Weights of a small mixture-of-experts language model, trained from scratch on English Wikipedia: width 224.
Below are experts of layer 7 (counted from 0) of a mixture-of-experts language model. Rows are named router (the router's row for the expert), down (a neuron's output weights, with its number) and show model dimensions 0-223. Each number is 128 + 32 x the weight over its row's rms, rounded and kept within 0 to 255.
Before each expert's rows: "raises" lists some tokens whose logits its average output raises strongly, later layers aside. This comes from a sample of Wikipedia text that the model never trained on.

# expert 12
raises: ",", ".", " (", " and", " "
router [129  82 140  84 124  79  80 155 133  90  94 172 198 130 108  82 129 116 163 176 162 147 136 142 119 100  95 160 182  80 126 125 126 108 165 159  66 177 103 144 123 124 196 129 199  94 114 104 100 157 207 121 150  97 121 129 167  98 114 177 108 149  91  96 122 143 108  78 104 123 135 128  90 138 140 120 128  98 114 117 139 167 123  87  72 177 167 140 148  91  47 112 116 189  90 162 143 108 150 106 120 131 130 142 132 130 152 124 127  45 142  91 155 167 127 169 102 132 166  72  89 130 149 115  93 134 133 182 112 146 205  94 144  92 104 136 106 110 163 117 133 149  71 150 143 110 176 113 138 134 103 164 168 106 138 170 166 136  95 163  87 144 160  99 115 114 183 109  94 125  88 162 124 159  20 179 151  76  54 128 123 198 133 146 142 159 138  83 119 120 112 112 137  98 117 108 112 104 112 137 150 138  93  67 148 180 131 110 129 113 156 141 143 111 163 142 186 155  89  94 111 136 125 146]
down11 [112 213 125  81 136 123 139  89 112 129 143 135  86 156 148  75 155  91 134 115  95 112 149 125 170  93 160 184  90 103 160 156 152 158 142  98 115 142 154 106 144 109 153 114 115  93  99 189 139 158  81 141 149  83 127 208 172 130 186 173 146 146 155  97 113 103 151  79 161 123 134 122 156 116 165 128  84 129 176 144 100 129 135 137 153 133 140 131  97  83 176 122 113 108 138 116  99 181 127 135 124 135 113  96 100  98  94 100 137 127 133 147 164 122  93 174  84 101 133 109  79 159  73  95 125 120 110 117 208 152 106 154 127 130 120  85 157  85 137 168 205 138 153 178 133 107 192  83 107 136 129 154  98 163  92  97 121  72 136  65  94  87 136 183  87 138 190 157 109 144 111 138 194 100 170 194 136 131 108 123 113 134  56  79 161 172 107  95 106 137 108 149 107 112 123  58 113 121 123  98 134 134  89  68 115 140  91  45 110  98  88 137  83 172 156 143 127 120 105 138  67  71 123 103]
down12 [ 97 151 154 154 124 119 115  99 140 113 142 179  71 233 103 113 164 160 151 145 139 190 143 153 123 159  66 193 127 142  80 112 156  90 124 116 111  97 101 148 151 115 151 146 108 110 148 119 106 167  98 126 123 121  58 172 126 202 149 148 160  88 162 179  99 137 129 141  88 124 105 114  58 107 151 121 148 172 118 143 168 120 136 141  87 129 125 144  89 105 141 117 104 172 130 132 101  90 169 128 101  74  85 158 141 147 143  83 178  95 157  51 126 128 113 135  66 158 160 167 180 159  67 178  68  96 122 125 103 105 143 101  50 193 150 162  77 167 111 128 132 124 141 119 166  45 140  87 136 117 120 134 130 128 169 100 134 200  99 114  82 147 134  90 106 156 120 146  85 121 122 111 127 136 138 119 176 130 136  94 123 132  87 141 160 174 142 145 154 150 150  82 131 119 161 129 162 140 148 107 188 148 144  43 112  52 131  97 126 154 107 124 168 124 133 139 179 156 110 133 124 109 153  72]

# expert 7
raises: "s", "an", "l", "us", "b", "or"
router [171 156 113 116 159 179 109  86 141 113 125 118 113 138 143 119 137 151 140 132 139  83 103 155 143 112 159 157 206 133 109 132 106 164  90 109  90 121 132  94  38  42  85 159 196  79 124  95 125 143 126 121 152 114  58 154  66 146  96  78 102 141 159 122 167 156 151 130  90 103 119 172 177 191 142 106  90 165 124  88 165 146 150 135  55  97 136 163 120  95 119 141 157  96 123 111 184 108 136 119  95 118 149 159 100  96 123  92 180 184 121  99  96 129 129 141 144  72 127 125 113 144  84 113 157 138  78 134 136 135 162 158 120 124 114 115 163 164  96 149 136 154 168 165 147 100 137 174 111  80  94 145 187 147 212 147 162 161 123 112  72 163 172 163 135  70  88 195 140 135  83 138 115 119 103 217 175 102 139 128 119 148 122 117 151 141  95  76 123 114 168 136 104  97 134 133 151 107  65 141 155 139 132 128 178 144 131 146 189 157 177 106 106 176 172 184 101 175 118 118 119 145 102 128]
down1 [127  82 150 126 136 219 128 114 138  76  74  49 150 163  88 122 131 195 124 162 124  94  94 138 196  98 118 167  81 155 106 136 135 148 128 169 156 123 153 124 136 145  74 172 155 137 170 125  32  96  88 119 141 155 151 113 130  90 153 163  84 158 102 123 120  69  95 143 142  47 150 145  60 144 135 109 185  90 129 114 107 108 144 142 165  98  96 156  98 157 161  97 173 148  93 156 119  72 163 112 150 147 116  76 121  87  97 102 170 119 107 121 140 104 111  88 124 132 139 136 110 130  74 137 130 141 136  83  67  96 213  76 103 214 124 145 156 156 129 108  96 144  27 188 141 137 152 153 118 119 144 153 151 121 151 164 110  72  88 116 149  83 157 152 158 136 103 110 156  94 104 149 136 125 113 154 186 126 115 153 143 157 117 174  96 131 124 131 191  57 115 135 161 101 126 119 147 125 145 112 131 145 174 154 120 129 169 117 156 136 119 118 125 190 100  98 162 122 119 135 146 136 130 113]
down2 [102 153 171  89 101 131 117 160 106 141 142 134 173 124 116 177 119 117 136  96 152  94 111  77 130  35  99 180 153 111 169 137 163 118 140 173 158 122 127 105 118  79 112 160 115  89 130 180  51 143 113 141  81 144 131  90 139  99 151 176 139 147 153  78 128 129 223 109 147 228 198 178  63  66 155 155 142 119 121 107 107  74 193 145 181 198 105 116 158  83 156  91 131 128  67 129 105 133 122 142 134 241 110 143 120 178  76 134 143 170 110 137 112 126 158 127 143 160  81 117 126  79 158 120 139 101 107 111 176 150 110 159 130 139 120 173 118 159 143 122 107 132 129 133 110 187 146 215 147 135 121 112 136 101 129 141 122 148 150 100 125  92 140 169 136 161 122  95 156 116  83 136 152 101 103 104 145 123 137  97  82  98 106 151  95 189 119 166 120 183 135 124  96 101 145 135 139 153 129 137 142 121 194 201 108 119 132 108  89 108 121 154 137 110 154 140 122 113  77  91 120 122 155 138]

# expert 3
raises: ".", " and", ",", "os", "us"
router [125  99 179 111 100 131 118  89  96 149  68 198 135  77 163  98 156 169 115 128 148  97 118 132  94 108 134 103 161  83 183 133 123  97 129 100  49  93  79 108 105  70 108 118 147 125 145  99 192 134  92 168 126 131 100 121 137 163  74 123 102 116 132 185  92 123 141 132  84  94 208 160  93 152 169 140 123 187  79 136  62 129 137 131 122 126 106 113 175 126  55 125 162 131  96  60 130 114  89 132 164 164 119 159 142 141 119 181 139 104 147 108 155 137 124 105 127 134 184 131  81 149 114 140 146 102 120 155 135 164 143 122 108 139 153 144 171 107 100 141  77 184 110  99 171 164 126 100  84 144 123 201  65 165 124 139 110 185  70 117 111  95 143 128 104 101 111 144 113 147 143 177 133  89  71 118 187 116  99  85 136 124  97 168 179  73  78 157 162  70  83 110 126 100 156 109 155 127 145 133 133 164 170 117 160 109 193 169 189 110 166 122 106 124 134 195 160 115 101 128 132 159 102 131]
down1 [129 169 108 108 121 106 155 166  80 104 179 130 161 106 176 113 127  96 128  88 170 145 151  79 123 141 109  70 148  81 107 164 157 104 131 143  69 119  86 144 126 136 100 138 116 137 108 203  81 112 159 178  80 145  92 106 183 167  85 131 142  90 130 113 140 133 112 141 122  86  81 135 142  70 116 108 118 145 114  80 100 105  89  58 124 112 153 154 143 143 126 122  98 117 146  82 123  90 109 107 190 157 120 140 162 123  48 130 131 131 107 106 132 122 116 115  99 142 144 139 135 151 110 112  97 135 111  96 183 134 169  97 107 175 150 135 146  94 130  81  96 127 252 129 133  79 152 110 121 134 118 186  86 115 116 160  97 158  94 126  69 115 109 119 160 157 153 141 104 113  97 167 141 149 103 143 135 167 206 178  79 119 160  88 124 121 193 203 199 173 120 139  92  60 159 121 124 198 115 154 125 153  74 137 105 117 107 108 131 134  64 158 102 173 128 144 139 181 163 106 153 163  86 131]
down2 [135 154 126 143 152 118 125 119  86 118 111 130 157 101  88 182  90 114  69 118 154 118 137 122 158 113 136 117 121  73 127 113  70 171 112 118  88  88 129  88 101 127 146 177 132 158 125 117 120  78 137 127  55 138  68 176  61  85  80  82  74  76  72 174  93 127 107 104  91 161 136 124 117 159  90 110 145 121 124 205 135 164  81 104 134  91  96 102 143 122 108 165 138  93  92 133 100  78 141 125 141 133 160 114 154 114 126 151 132 101 135  83 121 109 143 121 146 174 160  84 127  93  68 108 135 140 104 114  97 133 159 142 104 128 192  88 122 135 120 106 139 146 164 157  75 126 109 117  92 195 226 121 107 217 185 154 118  90 160 146  69 156 163 158 128 135 167 106 144  80 129 159 162 145 133 123 124 154  82  97 166 155  79 145  95 158 111 136  96 162 176 142 156 140 197  93 168 148 119 142 138 127  55 161  80 135 167 177  93  49 134 116 136 143 132 138 146 149 149  91 131 125  65 118]

# expert 10
raises: " in", ",", "."
router [123  54 111 124 125  87 187 132 117 166  96 116 137 148 156  78 136 108 107 104 166 102 171 151 110 124 174 154 152 151 128 148 109 126 117 122 142 141  74 123 117 103 118 184 144 129 149 117 120 122 105 189 114 206 150 167 145 170 129 147 141 104 106  89 128 138  91 103 145 201 154 116 120 129 145 123 173  79 112 191 138 163 157 163 102 125 125 108 138 112 141 133 131 133 114 110 136 116 124  49 110 161 131 172 132 113 165 126 139 159  67 124 144  98  79 138 194 104 141 145 110  55 141 110  91 123 163  91 113 185 194 103 118 148 151 169 154 129 173  64 111 221 124 162  74 104 118 146 193 159  95 157 211 123 129  99 142 137 148 128  86 138 112 114 161 168 123 122 152 134 169 156 206 104  90 169 159 114 134 128 131  89 140 148 136 199  89  93 139 153 101 101 113 210 204 145 143 130 167 154 136 138 124 131 142 183 206 130 150 135 127 138 135  69 159 147  90 150 112  68 160 127 109 139]
down1 [ 68 126  93 125 150 157  99 158 108 163 132 138 107 157 109 184 106 109  80 185 114 131 148 140 106 135 114 127  93 122 106 146 111 134 101 139 150 175 103 126  61 138  55 102 174 147 119 136 149 104 153 129 135 112 163 189 192 115 157 149 135 203 106 161 192  74 120 128 179 123 137  89 127 131  86 131 126 149 104 105 159  85 128 193 134 107 103 173 130  82 134 120 137 121 147 140 159 104 138 130 157 158 149 110 154  86 121  78 162 139 123 145 226 172 130 129 104 138 122 105 119  98 191  99 178 159 153  79 165 129 176 167 132 130 142 165  80 118  79 107 128 113 151 133 127  94 119 128 128  82 149 130 160  93 125  80 158 158  95 127 137  90 156 116 154 137 162 129 145 176 191 171 161 205 148 158 137  81 109 169 107 126 110 124 170 121 154 140  78 163  79  70 152 104 197 151 183  82 158 112 188 122 110 104  78  75 184  89 128 150 122 142  82  86 147 140 212 121 153 134 116 124 169 134]
down2 [103 138 143 134 143 169 143 140 133 143 201 152 139  92 155 107 201 135 114  96 168 102 161 120 127 119 103 159 105  85 202 134  86  95 161 103 161 160 125 101 116 133 137 159 121 153 152 127 101 102  87 120 156 129 139 116 112 132 137 157 103 155 118 115 120 153  38 115 103 144 164 203  77 166 102 120  92 158  83 135 125 135  99 144 105 111 124 137  93 201 103 107 130 138 185 112 170 152  96 119  94  84 169 146 155 200 107 102 141 125 164 114 107 126 139 128 157 162 165 177 128 179 210 126 155 174 183  68 153 167 151 114 101 138 141 119 102 107 143 157 135  98 172 165 215  57 122  84  95 134 113 112 138 174 117 125 182 134 141 156 130 169 155  56 140 122 148 191  71 165 100 106  76 115 129 117 130 137 138 126 124 153 148 186  89  70 160 140 113 108 121 171 120 123 215 150 125 157 133 106  80 167 105 169 109 134 198 119  96 172 139 109 105 125  99 154  96 127 116 127 143 127 194 140]

# expert 6
raises: " and", ",", " for", " in", ".", " ("
router [165 119 121 125 117 120 133  73 102 166 132 131  92 206 125 130 108 137 171 143 122 120 164 173 113 103  75 145  92 106 180 145 156 126 134 126  72 167 157 116 129 173 169 106 146  88 174 131 156  99 177 170 195 129 117 133 189 109 153 134 126  89 117 160 120 114  64  83 156 147 117 109 120 103 143 104 121 160  70 139 123 167 118  72 124 126  91 142  93 109  81 126 120  68 152 117 166 140 113  76 158 125 220 162  92 128 143 197 125  92  64 123 122 141 102 136 204 123 163 157 109 151 122 118 143 139 146  73 112 200 122 128 181 143 140 110 216 124 162 167 132 141 129 173 124 108 122  92  92 137 144 136 117  80 152 149  78 146 101 161 127 152  98 102 155  86 148 145  69 126 147 158 169 148 124 196 143 118 149  95 161 142 133 111 181 131 128  41 164 135 163 157 188  97 149 139  52  99  92 165 128 120 133 123 111 167 155 169 201 153 151 152  98 167 122 112 125 123 106  95 165 139 142 140]
down32 [160 175  90 154 123 110 121 106 115 153  79 136 133 174 115 116  94 141 110 126 124 146  82 118 113 125  86 118  72 147 144 130 163 177 125  96 121  54 145 131 107 110 148 104 113  90 131 109 162 170 119  77 129  80  82  62  97 133 110 130 160  99 169 109 154 119 158 157  76 105 164 208 114 129 118 151 166 120 135  47 131 136 166 122  88 130 128  94 138 125 212 131 124 108 123  94 187 133 162 134 139 131 190  77 169 139 177  93 116 150 151 117 113 117 120 127 121 179  85 131  90 115 108 131 121 126 134 123 133 181  90 160 137 128  93 151  89 128 131 155 124  95 145 159 144 158 162 143 126 133 133 121  99 250 139 123 125 123 161 198 141 155  94 139  85 117 125  61  64 148  42 156 122 200 105 125 120  69 191 213 154 141 132 105  93 112  96 130 187 128 123 140 131 129 120 117 133  87 144 130  95  72 117 155 132 149  54 172  82 130 105 158 106 155  83  86 102 131 111 136 104 141 127  81]
down33 [101 151 110 126 152 134  88 193 105 146 163 125 150 110 137 178 120 192 121 102 128 190  94  54  91 150 183  66 101 107 164 137 178 116 143  91  63 163  88 141 129 152 139 121 179 103 131 167 113  96 131 114 128 145 166  44 140 188 158 144 100 111 106 155 140 118 146 162 138 132 176 102 120 134 110  85 179  79  99 118 105 112 153 152 167 113 158  90 159 180 146 130 110 134 125 135 144 124 119 115 136 174 169 109  82 130 141 176 216 110  97 151  81 122 197 143 120 140 134 134 183 126 144 165 151 137 136 188 154 147 108  99 144 109  63 104 130 196 146  99 109 114  81 101 142 160 143 100 131 157 118  82 159 117 129  96 148 182 129 107  81 108  65 139 182 181  75 124 159  83 160 126 122 170 181 108 100 194 119 109 116 144 105 149 100 128 146 138 168  91 118 116 107 182 152 129  93 118 107  80 156 228 124  80  95 161 140 145 158 144 146  91 143 136  92 135 106 130 103 166 117 143 134  93]

# expert 15
raises: " and", ",", "."
router [165 131 151  88 138  65 153 108 120  93 102  68 131 142 186  80 106  58  95 131 163  67 180 121 128 104 153 190 123  77 125  73 168 101 161 123 158 151 120 111  90  60 163 111 117 140 133 147 138  99 136 123 109 135 107 100 117  96  72  86  96 148 110 126 177  69  94 137 120 140  76  75 120 124 160  85 162 147 188  97  90 159 103 109 117 163  96 140  93 110 146 144 101 150 107  76 174 153 136  97  99 163 157 131 127 126 121 157 190 138 101 106 126 127 102 135 127 162  95 102 118  99 140 134 132 162  86 141  69 156 183  85 101  75 136 109 144 124 157 175 147 132  77 121  90  80 127 128 136 154  87 165 106 183 120  92 105 168  51 146 101 217 163 156 103  97 154 170 127 150  51 133 139 124 123 168 159  70  68 104 123 106  91 173 179 143 118 128 154  93  98  99 142 129 149 148  89  84 142 183 155 144 151 121  74 157 163  95 170 106 123 118 107 133 128 138 161 125 110 125 160 153 121  80]
down1 [ 50 127 143 114 119  87 138 100 143 134 124 126 119 144 156 146 111 119 114 166  84 137  93 138 122 167 132 118 152 127 174 120 116 128 137 117 106 134 113 158  31 130  48 104 115 120 129 111 146 161 135  85 158  96 155 140 106  63 150 144 156 201 159 141 142 146 159 148 193  90 142 148 169  86 105 117 150 134 134  98 120  40  88 151 156  78 151 165 141 137 133 146 112  88 173  96  90 128 154 104 129 129 101 119  99 163 147 159  59  99 155 178 177 136 151 133 137 138 138 123 153 119 143  59 122 145 128 117 153 121 128 175 176 111  99 132 157 140 138 122 127 159 135 195 153 147 135 118 124  91 206 122 155 100 190  97 164 166 137 135 154 143 139  50 116 172  97  73 156  97 140  72 100  84 109 123 169 181 167 127 110 165 121 138 104 112 146 172 151 138 106 128 117 126 104  97  95 121 129 144  44  76 120 104 118 124 174  53  69 155  99 217 164 145 160 125 165  95 147 195 173 115 161 127]
down2 [ 84  74 157 103 114 138 153 146 148 127 127 110 115 160 129 162 112 141 129 137 202 150  86 141  77 126 126 205 123 118 155 145 117 110 197 102  80 163 153 132 116 137  82 109  66  76 100  96  77 138  86 134 164 138 186 121 120 125 184 153 127 137 159 202  96 124 120 136 116  81 185  81 197 149 103  98  91 108 131 134 140 128 106 135 155 108 103 149 121 175 151 113  86 140  86 123  83  93 153 104 126 151 122  98 137 161  57 138 114 135 139  94 190 155  70 120 132  90 119 133  94 140 169 183 170 120 121  90 147 127  85 173 135 138 100  92 171  87 171 126 104 152 101 133 187 117 121 163 174  92 141 148 132 155 170  96 186 122  86 141  95  80 181  91 130 104 130 136 135 133 148  99 156 118 111 125 123 142 162 104 124 142  70 141 172 121 111 170 125 144 142 100 129  69  97 186 192 135  25 102 109 140  90 149 144 133 145 110 139  68 182 141 151 136 104  96 145  39 105 157 140 117 162 102]

# expert 2
raises: " of", ",", " |"
router [142  90  90  60 105 191 135  89  99  98 100 103 124 219  86 153 119 152  98 182 174 120 131 108 153 130 111 169 132  88 114 167  50 172 155  93 124 166  96  83 130  17 122 127 140 114 155 118 147  76 151 130 185 179  92 123 110 136 102 136 137 211  97 153 131 126 154 119 137 105 120 157 111 126 120 111 142 149 126 146  88 143 115 169 108 149 143  93  94 109 133 143 165 173 138 125 182 158 137 125 127 166 129 104 138  85 116  94 156 142 108 151 156 127  56 150 104 180  99 123 134 142  91  90 106 125 153  74 140 132 204 130 149 177 173 105 181 115 158  99 107 129  69 146  92 163 169 129 135 127 105 121 144 150 130 113 106 110 149 192 180 215 110 140  77 129 179  54 103 133 197 122  87 113 132 135 139  60  97  84 106 149  96 157 174 158 165 100 105 138 114 156  86 179 102 126 158 118 119 154 101 129 132 140 184 157 120 128 160 117 117  99  79 144 149 147 125 127 130 124 162 119 105 122]
down10 [ 97 137 106 132 108 123 125  61  68 103 137 151 160 117 111 108 133 161 129  91 114 163  92 140 133 127 105 157 107 134  75 148 195 117 119 125 111  94  95  91 125 111 100 160 132 142 158 136 133 136 149 160 123 129  45  79  95 192  90 121 111 209 149  61 149 104 138 122 110 141  86 151 139 121 130 165  99 134 122  91 146 139 137 102 106  98 132 148 112 162 125 132 120 145  87  80 111  82  88 133 145  90 200 117 143  87 124  92  87 108 143 100 179 161 179 129 122 149 196 173 160  72 102 118 153 152 158  97  78 136  58 139 160 147 136  98 128  99  96  86 121 218 188 142 125 107 127  97  59 161 186  75 104  84 154 139 151 133  87 142 181 120 120 144 128 141  53 133  93 113  94 106 133 131 103 166 120 147 115 112 139 130 139 124 132  96  63 133 105 155  78 152  85 156  99 157 171 172  95 131  92 198 149  92 100 158 179 143 120 223 170 129  98 134 125 142 160 124 185  99 114 148 134 125]
down11 [134 152 121 146  72 141 122 112 108 124 148 119 106 111 168 137 108 110 179 174 150 149 205 152 126 112 146 115  97  56 181  69  79 176  46 166 165 146 157 101 141  90 141 136  52 167 128 187 131  94  98 143 197 117 135 174  61 148 180 180 101 156 167 155 118 143 119 149 182 118 136 171 128 136 120 154 114 126 107 113 149 132 153 131 106 173 117 106 129 150 100 134  92 170  96  86 112 168 133 151 119 145 136 116 129 172  95 120 147 163 157 162 113 154  94 157 138 101 141 141 116 182 161 101 120 101 148 137 112 163 130 104 112 136  83 143  86 137 116 129 176  76 149 173 107 166 127 140 118 100 149  65 116 165  99 110 133  99 162 103  84  76  80 112 142 102 107  96 139  72  73 126 192 103 117 109  71 140 121 156 179  81 181  69 157  66 170 175 107 133 105 130  98 163 155 192 103 152  92 109 127  95 111 137 185 141 163 142 102 112 123 158 167  94 127 102  50  90 106 163 139 114 114 112]

# expert 8
raises: " S", " ", " C"
router [180  94 143  51 127 107  94 102 134 123 135 144 113 138  63 128 152 144 142 170 113 132 160 148 154 163  92 196 127 103 198 107 124 115 134 139 151 175 165 128  88  83 141 157 123 152 128 169 111 144 119 140 177 123 116 128  72 128 141 163 119 121 157 159 121 106 129 143  76 126 122  79  43 117 101  81 129 219 164 139  77 170  95 147  83 141 180 130 106 134  67 144  74 156 138 122  92 131 131 106  89 117 138 164 126 154 142 126 183 110 143  97 139  70 105 153 121 163 123  88 105 103  94 133 111 204 147 146 110 162 128 109 170 110 135 176 118  97 147 150 129 150  95 126 145  94 118 120 104  52  63 142 112 152 157 204  85  83  77 139 180 109 170 164 100 208 102 132 137  70 189 139 111  80  83 156 115 103  82 114 140 175 135 117 159 117 121  99  77  81 109 207 133  82 169 117 108 126  93 113 117 136 163 155 155 158 143  93 120 118 117 144  76 107 121 155 114  91 113 102 116 120 113 151]
down10 [127 103 128 178 133  91 142 144 146 136 132 153 133 118 202 123 128 104 193 133 177  99  62  86 132 104  91 140 156 116 119 172 139 177 131  87  94 174 110 142 159 106  93 153 113  82 142 162 162 169 139 147 103 144 101 122  66 177  65 116 151  81 127 119  72 132 140  99  99  79 123 180 172 155 125 129 154  81  89 169 130 167 166 143 171 126 185 140 129 173  98 129 111 103 131 161 111 106 155 115 149 135 165  82  71 147 135 134 187 114  70 135 143 116 171 116 107 182 120  89 142 148 148 169 137 138 114 107 107  94 112 170 115 126 169 107 211  93 198 165 102 196 154 141 127 146 107 125  66 145 137 175  90 124 185 171 161 143 151 131 154 156 160 204 166 174 128 154  89  94 135 105 138 147  80 155  94 138 107  85 205 137 152 122 153 134  88 101 152  95  76  73 124  96  89  87 161 124 105 136 117  93 138 108  96  92 155  71 135 124 147  88 114 126 106 133 168 143  97 118 137 101  83  92]
down11 [143 120 135 127 113 161 195  75 102 146  84 121 156 105 114 130 118 169 116 153 110 144 122 124 157 127 142 116 206 104 163 170 130 143 176 116 133 152 115  98 113  99 157  87 105 116 146 129 111  69 161 146 150 154  53 153 126 192 159 123 103 137 137  46  94  94 136 134  90 137 117 161  64 137 102  92 104 151 142 170 121 194 130 133 176 153 164 123 135 159 115 107 147 127 136 141 163 112 108 123  90  89 144 107 138  98 139 160 211 107 189 164  69  81 160 150 127 131 130  72 121 126 169 143 143 185  85 157  97 148 122 131  76 129 129  98  56 103  99  48 133 104 193  75 141  89 121 117 129 115 140 108 112  98 146 158  81  94 105 137 101 128  86 109 165 155 167 159  98 102  99 151 154 150 115  92 119  97 178 100 158 102 148 115 124  84 140 189 156 163 147  70 136 135 100 133 151 106  80 119 204 135 119  48 189 131 139 157 160 161 156 140 114 175  98 171 103  93 184  84 117  96 115 157]

# expert 9
raises: "ant", ",", " and"
router [199 122 128 117 173 156 142 126  93 175  76 106  84 152  76  43 110 165 199 126 110 100 102 129 166 105  61 139 155 118  78 165 182 137 127 114  96 101 131  80  80 129 171 204 126 144 164 144 150 104 151 171 160 131  69 129 164 122 114  97 123 141 176 108 154 175 145 106 124 108 183  84 113 128 163 112 156 137 131 186 136 122  97 165  63 196 152 101 158 129  84 134 123 159 171 102 121 142 138 168 111 147 212  44 126 104 178 173 144 117  89 105 138 104 117 139 141  69 135  76  87 117 134 115 135 147 162 122 121 138 143 123 137 140 119  92 140 156 187 111 119 156 132 149 101 109 100  86 100 100 124 161 114 141 131 120 121 169  98 114 152 147  68 118 153  83 135 104  14 110 143 107 111 133 112 106 151 167  61 107 139 158 138 129 121 122 113  98 143  94 118 134  78 104 157 127 112 127 162 136 111  83 146 145 174 154 141 136 176 162 112 117  85 121 108 144  89  76  53 131 139 163 135 112]
down1 [ 69 138 143 156 120 118 117 105 137 135  98 144 142 122 132 113 167 181 118 186 153 124 121  93  89 157 111 112 169 178 110 123 148 132 154 131 118 193 132 131 150 197 146 125 121 121  72 156 101  68 132 110 112 104 135 142 166 180 180 124 133 126  91 128 119  62 109 130  98 175 165 152 108 132 104 115  95  90 130 105 113 102 176 114 133 113 119 110 139  95  80 127  82 127  59 137 153 111  92 134 100 111  93  88 146 119 135 145 112  58 142 139 111 115  75  96 107 122 112 179 103 151 151  89 155 128 122 111 183 109 160 176 149 112 180 132  77 182 106 116 114  87 117  62 123 119 139 107 112 116 167  68  90 127 141 188 164 103 135 132 145 124  92  78 114  92 130 159 118 104 124 192 125 116 130 162 175 203 140 157  74 187 132 112 102  90 101  82 144 123 133 195 119 105 109 197  89 128 140  70 177 187 116 130 106  93 126 122 148 193  61 114 165 194 171  84 108 201  77 101 137 177 120 113]
down2 [122 111 126 134 156 118 126 109 181 170  77 115 114 138 104 157 123 153 168 154  84 194 129 134 122 155  80 202 130 116  92 123 133  88 127 178 203  67  64 124 169 174 138 124 145 119 154 123 171  92 116 151 163 195 163 110  86 141 151  53 143 111 184 150 145  82 121 121 191 115 160 178 101 106  72  81 139 120 137 142 192 106  78 126  96 137 150  99 161 125  81 144  95 218 177 193 105 144  94 142 111 126 170 121 116 127 140 171 113  66 104 145 152 134 171  84 132  81 169 109  92 129  93  88 139 138 171 117 166 155 104  77 141 103  70  88 118 150 127 125 138  70 117 142 126 131 188 165 135  99 146 166 110 127  82  97 144 190 113 135 121 115 117  92 128 104  94 135 144 138 136 146 112  97 123 160 150 148 155  94 140  93 163 128 124 144 152 108 111 179 111 113 187 108 155 119 141  89  78 104 178 133  99 156 128 121 138 117 150 143 134 145 191 108 172 118  99  87 215 118 139 104 149  94]